Experts of a small language model: 9 layers.
Below are experts of layer 5 (counted from 0) of a mixture-of-experts language model. Rows are named gate (a neuron's input weights, with its number), up (a neuron's input weights, with its number) and show model dimensions 0-127. Each number is 500 + 40 x the weight over its row's rms, rounded and kept within 0 to 999. Numbers have three digits each.
Before each expert's rows: a language model's description of what the expert responds to. This comes from a sample of Wikipedia text that the model never trained on.

# expert 21
Verbs and prepositions in career biographies describing offices held, such as became, served as, appointed, elected, remained, was born.
gate0:503469488499539445474510500515475505481527492565508513590545509403462494484480471521521526467496451460583512448536507562507479527504518507521486527488446604526420566435500491547419473575494474476512448487500427541518466428440549359519522458457475421528495503418554464501500455469576503561494488512506510435533535482477569539483558550520499481524414504494454483448552491523516440477517
up0:424409484541529535521521591442487525516481472521492612473533539463534486540479532518484479518491475533509512548550551474478554517538479485411509510479561526482577482482475555509485490492464521469585516495426493520500518536533511596459447467494504497478569479472506565466492472569481491461476603504517513478494497503498539512585421438501443505539524486426517467536499579525549496454539

# expert 15
Single capital first letters of split names and titles, especially D, H, G, K, often in song titles, albums or track lists, such as D(uran), D(ubai).
gate0:574428506531504528495512480521440493495543492490591502503580521405462488493482448483437504469474450482442514539445499484478569468470523483520495526511549427476465502534550456463492483487457527471445455478511588478524495532537488536478573507503472525542541492462486497498582507488431483456526443547564559450541471487445533543521495504511505447521485511523415465538545431580546504494548
up0:509446480496494500469434470503455514500434535495466458500506506507479494445396539504452514505532545551497492481462510568491481567517516473514505548501458484470502524483459518461516483483509475518444508446487579437438545493498432514454484488490504518429501427473471511492483444470464522471460574515423522528482517506513474545495474559476496484485436549441520598480563486500466585515458

# expert 58
Nouns and noun suffixes like ation, ions, ment, s completing words, often before of; notably Act in titles of parliamentary acts.
gate0:627547551452468518479515499540455467516503441511489463439492448511447540539510516458521472526519555453567584515532547489517571508510490517580498443540488554410594551486548592441584473528498462512515531490442465538517512455469474445506526496515520465471556501420445449568493446478459442508508513460510474505446531456403422580460465493539471515443525536567492463502501543486511498452452
up0:564460469509500524493454576487449535491469473533519522497478489523537439506491527525553390499475436488528490435508490493525368470473466449578513572521516489476526488526514518463450488404507462545469419458465502464524539499450498536509538512494513554468584545522452503535475504478443474457487523490502520514480474580505482478513532430591547460503525428540477466515509502544451529577469

# expert 13
Sentence-ending periods and semicolons, closing quotes and parentheses, and pipes or dividers that begin wiki tables like standings and rosters.
gate0:553515577576501470465514505446554569486474512606557423499522509508545450587483432561483532551483436487527516574461431551489453511483412487538535496447543461456523520392493447497491506518486533467476579407542437509546493458477429523504491549517515487506493532465478489541549495503432533547447443539503500503489557507458492482497486500583520469476503485475492479515451510470492503448568
up0:576479546526494543527514535471554541482480525592543433505530441557521489458534518534527600501515529486447531530516438541511463447487474509513525537465533528455513479468505527511463501481551471486515542459580431584525488476451443513524454519511547464421466494426465465591479476459519455525549468533552534437436540474489497498487546451551477514423510465503515495472450469476512475472552

# expert 23
Pronouns and nouns taken as objects of verbs, such as him, them, there, and names after gives or pleads with.
gate0:508513474537442525469497512475539482513540533497503452503495468442530491531476475480522474489405499551474540564525477488530530576548530515457543522526462490532453575540523490571582515467549555474475504498488488430543433516488579513443446519469488532527522472488537449549514566553493454486515437536441465513566443572574458546503501474485526445511563489516530497469539531464466485487493
up0:500465537546533443571495507510525510537477473492476568434493607570514518499473403530477536534439466475455520508522491569462556519536496450502558510544502499487499504449531483497479458531539465472510467522468541487461481583529491513531487458501592439496465509539459529458565419540477536471474460457517481503456525496481563420499444523509475518517516459537565549508489506528538501498501

# expert 33
Pronouns and nouns that act as a clause's subject just before its verb, such as which, that, It, They, This, plus nouns like dam, population.
gate0:511591476527506525472483501428561446442544567508538569459555488499449534517540550493457502434549510507507518493502495545494513525475483512456485472523528507489494400495449545469561538518530470423468446517541541577491455507543480481487503446536513454458476519437500533486542428554486518447527437529512510484489458488517500499467487524531464515539483443556474534505525492465474514513545
up0:467553512508505535503505487438513454451561481521540505499592534513487499501545558383502508442514471487484506528571523542458593502453466495484440484517500460496521495541476562549505465457484493482543450544503548561474435454517503595526517465596502480566490521468536542503532455541436526483475515434484473484512466495493489447507577469527491489545477479492505471538488531462479468562530

# expert 9
The is or are opening an article's defining sentence, plus born, years and closing parentheses in biographical leads, such as born 8 June 1983) is a.
gate0:547520487459522480503625479534519546530468481467475450559451480517460517504438497478438465488543482490411432559431470470463509498479535456555538479518527469486438557440461575511530517534505556520461503504525532506517473522499553541499572536516545489570503488488509469549582509527574485455526518515532502506593570490472585551514514493470464540520478517483489454549496443593479475486432
up0:432446542441417530524422561520465450517554482453544543463470461531539541518576505519488575553445579497527466488487494534456460476560509518504483445453470559522569465608472451538529475540521526494520509510512464510528541502535541468473458493487526546471517455490526553534404525516488526516480495521532494479520486519496508459466433515514487516473558452527525587537515500377526497505561

# expert 17
Tokens in historical dating phrases like 13th century, late, mid-Bronze Age and BC, plus pieces of ancient or foreign names.
gate0:504531537528552488487540511487528494507522529556473539492509533450540518456514497516470464468436553482490437417407505541459517645542457422521461539568437423421525531574545540470506458559507559540490490576530497555467513465459481521539495530574512484506464495526464556572532524459466511522439482526527519484495494576481506519594566546488441504511437503495549506531451439453491538558482
up0:503490520509521448514544540586507508449451506605562498560488501502449570489572499551473495557451535542467571489474484544485563525538504451421472480473496503497500480534475485481624435515554544503490569443478563474578494512561472511515508488504484505521502431526468497522600544500435487472523541426524513505494484537521607580453474540539509539496508495536498509541546472513447467492509

# expert 54
Mid-word pieces inside section headings and labels of sports and other articles, such as Competitions, Summary, Legacy, Personal, Gold medal.
gate0:528550543479434459484601524542458494444482474477494465467538489529508524498482526522552549476539491575550585505507551583498563517513532473521550488581509531484519456480520533478522509544538433523520522581439518475483461547475502472527514477491464541523458497540540488585549476434524466488474469474537514503530543435415482497444484523521533439438436461445529465484499507534480520451493
up0:490520514521422473507520565497488563513460474495535534516508456483482475522529459541502563486514502477517506536501534447500491549539470517443469501478496510592512447492479494385450478517510463494512496546503506528446497535461533576595484450533466444534492464548558470491480522404535455488408588491540470419514546481507470482473515565500587492523493564492504457449534518573529517510511

# expert 43
Subject pronouns and names opening a clause before a verb, such as he, she, they, who, It, or a surname like Brown.
gate0:530431485534558514453428472453488444546484458531498471420469612464547447542500473485483419477481504555552554530502508467509529485478545595459465523572558498398532493560485515497531549474577527474478518493468449498545474464479443531537413545497443510509502555499527500429510573478520563557460546513506474540482452517509479545476500482518570487564622529539527494460513471503528453559557
up0:574472438546515470449469501478393466490480464427512504468482587491542439534519472438479463483494489505519519484496530467498469495502502515431422438507564512407514525480490509538553485521533544457407433479444500473570550455544486507532424576526473526520470543510532546466500593466484509526449548510498457544511487503503577532503525541564610516498548503522524466513528551562486470518527

# expert 38
Tokens in climate tables, species lists and geography infoboxes, such as A-verage, relat-ively, UTC, MPC, km, Scarabae-us.
gate0:503567473445441508547454469523511457526488448504511488468445516462542533439501485487548552463474459552484536525496561529487517501575430513495542551486532540478502499528512529500447501506572511506514483476452491552429507490519476524505515473409458428515432489471462551542492449509539577530491536481481548530500454467455546530529540486476514473472509499480548418592475531532526488519515
up0:456556511468441490557463501463498499496486547525500480440466443462464506518516495524493569456504432589519507529518507461439562493567428470477492510524467519488540504525467537541486503500517523505491461531484534524432479482547567595527514478456539452571480560460486575575496454498526582526490553497540528486531449498436527532524524517534531464503550475461561468583457514526493473549457

# expert 46
Column pipes, commas, semicolons in sports and roster tables, plus words linking opponents like against, vs, defeated, @, and the before team names.
gate0:500485544508460470486474494488479451506524566473510455554491468552500520439498492507529494492476548469533499469441545489508551513543495555423526536545503481525537555539604468558434480521501587449522483422554551458494497465474532536463489467544494492498427478526439494490449548528550542470523556510491453521531486524506473480473499507515474537581429475482478453571484534573553566497520
up0:477530516539424490465477486473483510562552513459428439487474464547547552494535519490523479445544479440547533495453500461561472438546550522476548535474455487453528479536476526549482424533566488408523487461593529509501573503491524517506546455501480487462491442455515493479436487454517529463526536477546525576522497511475506426499492504448468564581462464525521538490470531542581557530462

# expert 50
Years in marriage dates, unit superscripts, decimal digits in tables, dashes and UTC in infoboxes, such as (m. 1990), km².
gate0:522486484475473505528531458510516491550488487439439539534618499478550499446472473484439468525563514500521498483482497447486513549559499595523535495438430500493506495501541465461497536464493526499398516478492545505451517567584476429483563533566472544495492557553541470562563523572563553434454491394501454461559477487482446459538504467586531539499537476485490435448508565519484457426501
up0:502486541498520492458410500509502547490513530542550435500370510490458504541531533460521497525486465531477528542492470553481472550459474447528516490565548485553549455501480512534539482519478530486523532569522438470514476500487470550472453518416555487499538438428467536467439426496440437541578489551504569532447453544523496547451482537434465387521543509531514554492470383459470503551510

# expert 7
Stems and middles of topical nouns and adjectives like famil-, relig-, polit-, astronom-ical, often in See also and List of headings.
gate0:472534507475493475482498530449569446543534517490541534392537391517552456540507540442495500517545521480549470485523496504516476483518464534505519493523477473527473472514529465465503474548354470548498530533530473488571504482471474508509458474446525465521505514585479499454491443475551450555490518476502463519473557494543429534500494484525496508495465513492556485496459488522395472500513
up0:503505486496485477479477561494560427584523540508515529464513446521529451433475489438478470530539500516539476434562544521508455446464449570588515483466413479496464504534493423489510454532372509498529514510541516469584545502472485504518469485500519511463496553541500487494551502495493482551480527504529474552494465456534440465453518467584488511427444483435493467524499472561450525509547

# expert 40
Single capital letters starting foreign place or proper names, such as K|ermadec, K|azakhstan, N|owra, P|asay, T|singhua, mostly K, M, N, P.
gate0:552549464517469487497538502503504556488480567451513496486517561505539496432416517498550528454495512518517497544521513479580436513490506487504478484473403551524470456548472485439548487464555562463480584555434471525491514477579506439508503489499489448501517497495490470457485531552530492513500533489385590484498507481421592502574480424582392561473548494471528481474412476559537450533554
up0:482503504506465459474490442527455541541506463396545448499519515501445551518503518487429489503537511467491555581442486526477551495500492565555541515539558428376543538465470532505512525459438508455558505542463467523558486490506591541509533494483542527563459495474471527511525431537537524526457444517570520506411457517531545506560560493394528563494440518516550497471519507530479466516435

# expert 8
Line-initial hyphens in infobox lists and table pipes in election or track listings, plus Best, Title, stated, said.
gate0:482450549567420481525530534472511502503510464521498458568526516513632553467523503557507551409442528439391568512518476516532534496490560439511495518448525508490504493523519473526527490499435583517528463526472378467529421457526456514536463538478480509542465502517526570456519445461505563511435524562553469469456539504498474578489523516530497438571469458454516546522506462448484457489528
up0:520479497562527509481524480482476465554548486473407529551458520558457533518513487415436463440525440535419535463558475493552468508466505474489447460549558484391434437539512478514511444481507462531547497495515510472557522483472569558538584519486552537509483484475492549496527472549490542449457501502576469421437436487492467440516511420461512471561473426482484524453458485520452509414505